{"n_experts": 64, "d_expert": 64, "d_shared_expert": 64, "hidden_act": "swiglu", "normalize_top_k": true, "routed_scale": 2.5, "router_bias": true, "init_std_router": 0.0188, "lr_router": 0.000386, "vocab_size": 7586, "tie_word_embeddings": false, "optimizer": "muon", "learning_rate": 0.00222, "max_steps": 3960, "dataset": "wikipedia_en"}
Below are experts of layer 3 (counted from 0) of a mixture-of-experts language model. Rows are named router (the router's row for the expert), gate (a neuron's input weights, with its number), up (a neuron's input weights, with its number), down (a neuron's output weights, with its number) and show model dimensions 256-319. Each number is 128 + 24 x the weight over its row's rms, rounded and kept within 0 to 255. Numbers have three digits each.
After each expert's rows: "mostly gets" lists some tokens that are sent to it at least half of the time; "comes before" lists some tokens at least twice as common just after its tokens as in all text. This comes from a sample of Wikipedia text that the model never trained on. Tokens count by the router's weight.

# expert 40
router:132151117140093107084155128123150131109127133137159135152146111115129143137061136137119114137145147131161170134099121133138097094116146152155149111152147135125110101143137153125117128121126116
gate0:124097160083109124177099104115109118114106089131151094152216116142144123140135120118122137151137145124090141156111125133089146140133128120156085174116145148096094132112115145151143110114147162
up0:136107140115120096166123132103144101120116071118124120139192111144101137121122116138152103114135149105107167139103095127117098111127128146139102160140190115102117134139122171161126122112113161
down0:123122107137138129089151138094131106145133130136125140099136155158155151104134150103093158154106142148110155126126117175152144124155150106134111138077141151117069135099123155108106128133162105
gate1:142118097135120152110171089153141152097107117101141127142136126115172127124104147154115146097122127126149097075144110166118178163133143113134104151130123119063119141131101095139114148115123079
up1:107090150071120104150121137123149137161181130146093144137116086118094149101166126104149121146157154144158189148104135106168158153129091129112142089130129157138121124117101118138128115149123149
down1:158134129105158149137095112112100188162157095155125157091116125154120148127138099163099131176125119147159124147127122148108163118135100123126146116116093171126147127082172157155119132149151130
gate2:085074107084121105105145122127083172126109103151143148123196080115145124179116095100118127135142118085125118135186146144112154141108170108109109119096119122111111154130133135129136108079082122
up2:115173112190138121147106140179121103127172134140134126144126174143134115095109089140133122096133130138082112182175161114149113109147129121116157129127110147144138160173118134141092147100116125
down2:118157114191057104131115172154147140117125087121186082120119132154145165104094044156143127137116119155116119162153130155148128144092163138140147139128070139108143149144124130102129107101156149
mostly gets: "\n", " ==", ").", "==", "\".", ".\""
comes before: "\n", "|", "-", "==", " The", "The"

# expert 48
router:159125118122131138109187120130174133124216134148136088133118110109131142109124077130129138112115182141147134092137148146151122141178100154159140161137143156090139131131103116091160156131137100
gate0:105126135122094112116121177157167143139169157158105114143098156153115112089113104119103114094132117135137124098154152102133163130157130151142122127150125131147098089115080157146115130120148112
up0:097096137149117097103155119174149159167141203150131113130143134149076134108127133117114132152115103171136138134102137122168107114106125130132129127150092117134083119092118109134193137151127119
down0:121133137141147159132142166126090094125059101138139129101138134127103132118134149174122111127165144129147110152118128160177114131127132161139087162089163182109124204090130137112140116155138134
gate1:103175118111108110142157123132129100103133143122083126120155099099147088198140095167114129106151143109118169133116134101118120126128107122123098076100147133121079092140092143112131129155086101
up1:084121140154143118136096167146109120107136140144136147151124117086119133139115112144143113117075129104111158120151082112151141144140125167129105111128105127136134098143103078124089162111154142
down1:129118100161120141111121150130137110106126117172118108151126105123148094131130104120096125121137177157095103131112167150125117192099138116173139103121118113138136119081110156173141126159105100
gate2:061119136121117072160152156140151111135109139138111103093147104086084114116137115151111131137122146086117120111144130109114089119146121118137108139127063107149138116117118121093166103117132152
up2:165099162131149141100137125099089197145100111130127141136158125144116103170134162142143103104102116139151131087123153130126196137101114117121136120098112112168116117150137114115079146148094140
down2:128136131158109092161118146151079161068182099151123113139152132131148150099159089080102110180122104112118120138116092134121106107127115171103185142094155171120126119148136131127123117120157137
mostly gets: "s", "ations", "ers", "ics", "ions", "ies"
comes before: ",", ".", " and", " of", " (", " in"

# expert 53
router:168108123130101087126160108131178169080147117162138105153138136142101141068086117107114110126161131130144156147138152129167146127156102090152140112142145169081113135107151110124121161134174154
gate0:148094137095132133094117106124156131112100113129112113173162115160149139155115144118106152112104161154138139135096140084158139128111116135130158112102164096107135110092142155130180143104122157
up0:122157129172093111130123123114112135091146134099097126124144156086162125106152130133142164119117147094139066108105169099151154141155145120111061159131135121175140157113125130143092111098144095
down0:139124094138134164155151114152130088117119124130133130115150124084104120096152145108128176094162190084134165088125141143098153120124168126094110107091126105124124096106106118111107118095112158
gate1:171125144155147133122140129097136112108099109104135136127128139137100137097106092145148133105133132079130098107162155114127118126152138124128166153155154118111106131180176118092098163122165112
up1:126178167131135129139145142096144150098129130115148127135119171130146132128129104146162166155100122119118108099135128132145104112137095148072132094125133185109125134112123118132072104112134092
down1:149107115122137103180100104156137099159135106108130134099151094138140130124124094095089121107152119161133154138175140109146145104104125106126121145109111110127136134153111160097156144120136124
gate2:102144120148075102113121124152131128111116145132141132136204169149149141115102132102114116153149133109102119144147115184112118097147135139114129135165130141130132117100124138118107109111150099
up2:127182108121125070137113091122162159134136161127155148139169116125152103115136153127110088165149121189097129131144153168101152109145131153153082123126131120134143119108124084120100097146140091
down2:171145129147123067129147109151131130183161148103150121103155136153168116116128109124147152129095156155121148136130109102127137158095108138157142133110109135128130086106138116152134162107143147
mostly gets: " two", " three", " both", " four", " members", " They"
comes before: " of", ",", " in", " and", ":", " with"

# expert 1
router:121138184118150133136140124134145145134150111138098143145127127121133133108103179165124114136152166125154117124177166115121129159112114147168143171115145161088163134106081142118112126096155149
gate0:151136166132134132124155145097098146108139174113141170137146118117150145076101147142096118169175137139114063091148125130151151095162136107141122137160155116109120138149093157145077125132132149
up0:125107132122117116118134139115128119147121120085129154136164157134151124119129168144114118145141143099116084144098113131128168110152107141096109136148147093077115164109106127128134078118099130
down0:149164150135115101110162171122105114145105122151095123144130118126117110126153164176130117133153165120178119102117127127163107136137125129160136124129128166123133108127083174112125125118129117
gate1:145101137126165121131138153149116066152118109135150152160111135110107148131110111130106153118092127105139142129145142127103117114092109147108117157132140140112150111128118125129132126113183158
up1:125120127141087176149135132097163192126127166133128123126093088124164136136156120165105133145128147137102068130142093127135150112129129125123105092144111131157107134145088115102130101142133147
down1:183121124112126134141120172154130108120148143119101151133111109128125082129131128118143133109114142141086167112045125125158120137167103105109125119092123125130201145127152133146120171155083124
gate2:115149133122095143158135119092099143128100137130108132159154128117121126157117119133105098145127140136129125078168150139168163131127102086104101101133110115156100121083092095113098121172081123
up2:076163096093103146085104132115137154131125135098145126138116115107122108097135125180149184136103118171151135136146178141161120106141124118108097086123120123166129124158152146142143147131104126
down2:133105111153107116138148160057182131097147136120129095098129085138116135154133085099135117102154113141140143122144167163155128126144084088124130073138098114113108115144104115121120152109144101
mostly gets: " is", " are", " was", "),", " been", " were"
comes before: "\n", " ", " and", " a", " The", " 1"

# expert 62
router:133127138117127180133180141111171137131146130184103096144122121088154143114109132150147131127167172130164101144120130118135132117128099116120162124163134160113080159097114141111167145081130111
gate0:138170149160128126103114138131129143111159150144103112116103124089117129128181162146117095160139137114109163134127111175133155113123097108121121132165119160127115136096155076105133105106120124
up0:162148177123118083102105147146098124122140114136124128131108122129153113127098129156107117103111124151151134119158165123133142106134114149122150087167126136149165088092137109144144103129087105
down0:140144119144108179115145126141129108164129119113113143088172108124087128123120105106089120095141136117151112115113157103151178158086127131133099142046120124190134126116140129124164112118132168
gate1:121085099127131173127142138132098088099180128138140143163143144120134115130116110138158149130127136138118127110200120127138132142150158125127137144146131147092135162107125097104125117052116160
up1:085156184112124131118079118102144162131084133102060130144112118150144122092141162095147086123136147144144179132090135120105108128117088084121120068118114082103123116108144131122073154083139140
down1:154144110147146098131131098153120117104137131092092134118132131122160103117105097115140165173145122125102114100136159094094110108160134102122149121086168099129140155083142136171103129140113155
gate2:134134135125173107157160139162153104127140159092122096144141123115143120151152099157135165127149105152137127147161105087110140127116108108137120140132105129119124084126148141124137151150115170
up2:096169108132105101120113120164151149118165094102124115122136114144122125105149135118073135112115138174129148158122110165137141089138141159125152177148143137105137105175177171149140110140135136
down2:107151139129107124120118154156121100116092145138153127101113143129127110112162105082186125106134130157124166107149132166139161135180100187099119179106096126134105146141111120116153080144150120
mostly gets: " England", " London", " English", " House", " house", " Conservative"
comes before: ",", " (", " and", " of", "'s", "\""

# expert 36
router:109146112094111132106160117107145162137128120150116132128184097082159142144118128125102138113173125133137140127093146131116114119120101095140126115145175154110119150110129128096119135178160115
gate0:154123125131121122102180127169152085146148113089127139131177159144144101109104130120164132180126132120132127161097127148154092090170159128135128136138158152126091126141140104136153108118135145
up0:148156108108156136085136118159113128165135143116125169106166163119125137156121144150127124110128110103138126150121122120124108149150120156153141140140157128122142143151172131142137123116133136
down0:164138110137109171132121086112132135167111121136160154123116135118129094129143124191130107118126124139165134106120119128132147083113115156151126102114138139149113130134126136109128112162135116
gate1:086160145125079128105128159127149143106125141139131087109122112142156108149122102086169165139142109137142154136142171127111124130136096157121134085115160167137116137131108093112125131138132100
up1:119117141114106128121140130157132133078157127166135117108148101156140131139152131119159096186117105148125142160123117109112147120171082162105123103126162129108116165141068062129159111120137130
down1:064119086139102123146086143132150138149105051126149102100142123139129121124173171128120093120125120135097076138133139111120111121118114127128112080135113143138110123165083150131133123098141140
gate2:146139107128104112121130136091118161085094086133118132165137128129104123126111146137105094109157138118104158132126138123142098102108120105158164135142137144129110139139189093104114141118157148
up2:150139091154130159150121148145062107155161169120159122050105156124153114126135120166135102118125154090139147118133136099084095101107137102156134111134121171129147115158123167163082097183100113
down2:118151181125126086128135111107145112135132111118089136146117171136116103138111113122124085139133105138101155102152165164148108144162156159143089093136118095146139131121137074130103112092102140
mostly gets: "\n", " ==", ").", " \"", "\".", ".\""
comes before: "\n", "|", "-", "==", " The", "The"

# expert 15
router:155143115131107112113151100137168113129140125135128135142138115089112166127123125160088114146109126132173147145147116087125107097132128110124127080127171146143115123127153084168125160124148110
gate0:105070103134143114101154125102134135141124105101142127104098146113090175103145089136118134086094159112113140136123132114132122165107149096138144134123143130174180090132143117099101181120141083
up0:139146143147117167119127142139137171126130121146129113153203139166140116133112145152143148137133122189119088124144112141112137119155146141113123162110150119115121147105128128126095163106114130
down0:159152133140151085146135144128162147089149108142149102103086119153182115139124093156140156131080076134137111126152124124124152141086107155138156160150114111144126150108136146140123148163099128
gate1:147111146171151156148130125103156088146142121127134132108119158118135112123126119142122111118126153113196132103151105144162117136137052113099144064131173120111138093180146125125112127101137133
up1:138132129128137120138121132149129116116103157116120106140153121136098111090144135143091151137129102136104137134172175132106145171095148105118080134101105114090136139108087085105146121136097120
down1:130056107136120118142163129163146108114152102110143130151117109111128161088154105138110136113138163101080126136158124094141106123148129127128144108082129172099118146122133153136082092133180051
gate2:138074163124137105105123147114136095132107186107164118069134136123158090138111125112101155111099157111085097151137122163111150149128140120120149112131137123146153138128115160146152143136111167
up2:129149146152171085103133147143145095156123141131100147112120109138188106161164090116131137178122155102079106124110132089146124104112136132110102083154115164131122127109101107114094127145109123
down2:148122117128115134154079130147083164117116102135131087125147096142099126107100121157154153151134177103112113148157111177118134145105105134133148100167098103137121137101172119129135128138125118
mostly gets: "\n", " 1920", "HP", "athan", " 1957", " List"
comes before: "|", "-", "\n", "==", "The", "==="

# expert 9
router:094097129109114184096184142138127131121112087103083095157182111092119132134103126119120128118142133138159126121206105132141092122129127151128120125148143138102135140119108082147135152098169102
gate0:060097139130106117097145152149150169119120104107131111142177152114144137133112157093089107123111127100153130139176135155107108132114127112135119092127137089167145127138180158147127131122154181
up0:150167145107122128149127147097122140112142101108129153121126107107148143135077105129129118151133148114087133137085110137155165152109079140141105104092159108115122116111138143123131116185116155
down0:108091120164111143117168132157153131105163131127114122155151104111117129056136132112106164144156138134118114095131122094134121115160134126103148122111144140121148167122126134109141128108131116
gate1:162115150094122141115143139087142123134129186131132159151134137107137081125152149194153129146090165128111143121119151098133128120132096131123102119140127149118098122075136122126170137135137096
up1:120151134120129115132144127146141127130110142104135097157139143132151143138125163188132165116129129107106178114101148101090136146130110120147098079107119129160093148108128098107160110134133118
down1:107126149093132193167109142127157136143140168052112186115110133161145136123171133162180150127108136106139128128116179108129140150113124114107141110140088118079133146134130118104116160105120120
gate2:124133149168111154119160164115159138156141072099131148132192121110092093098096133152164157129124129086113096128146168151176132142120163098149127118149153127093124193125126106110116131092182139
up2:073096122160099131097137156100111101155131154137133134113098133097132150125110122126160140093078113138120130129129146098160152103114161094137129125135084098162158107134143134120130100136169166
down2:136070094154112102136131139130146167104128090134149121075121118118138154143157159088135094151106146142117124162105104160100158119145124139108102125093096127089088107106136140129159138133145097
mostly gets: " by", " up", " including", " under", " with", " through"
comes before: " the", " a", " to", " in", " by", " his"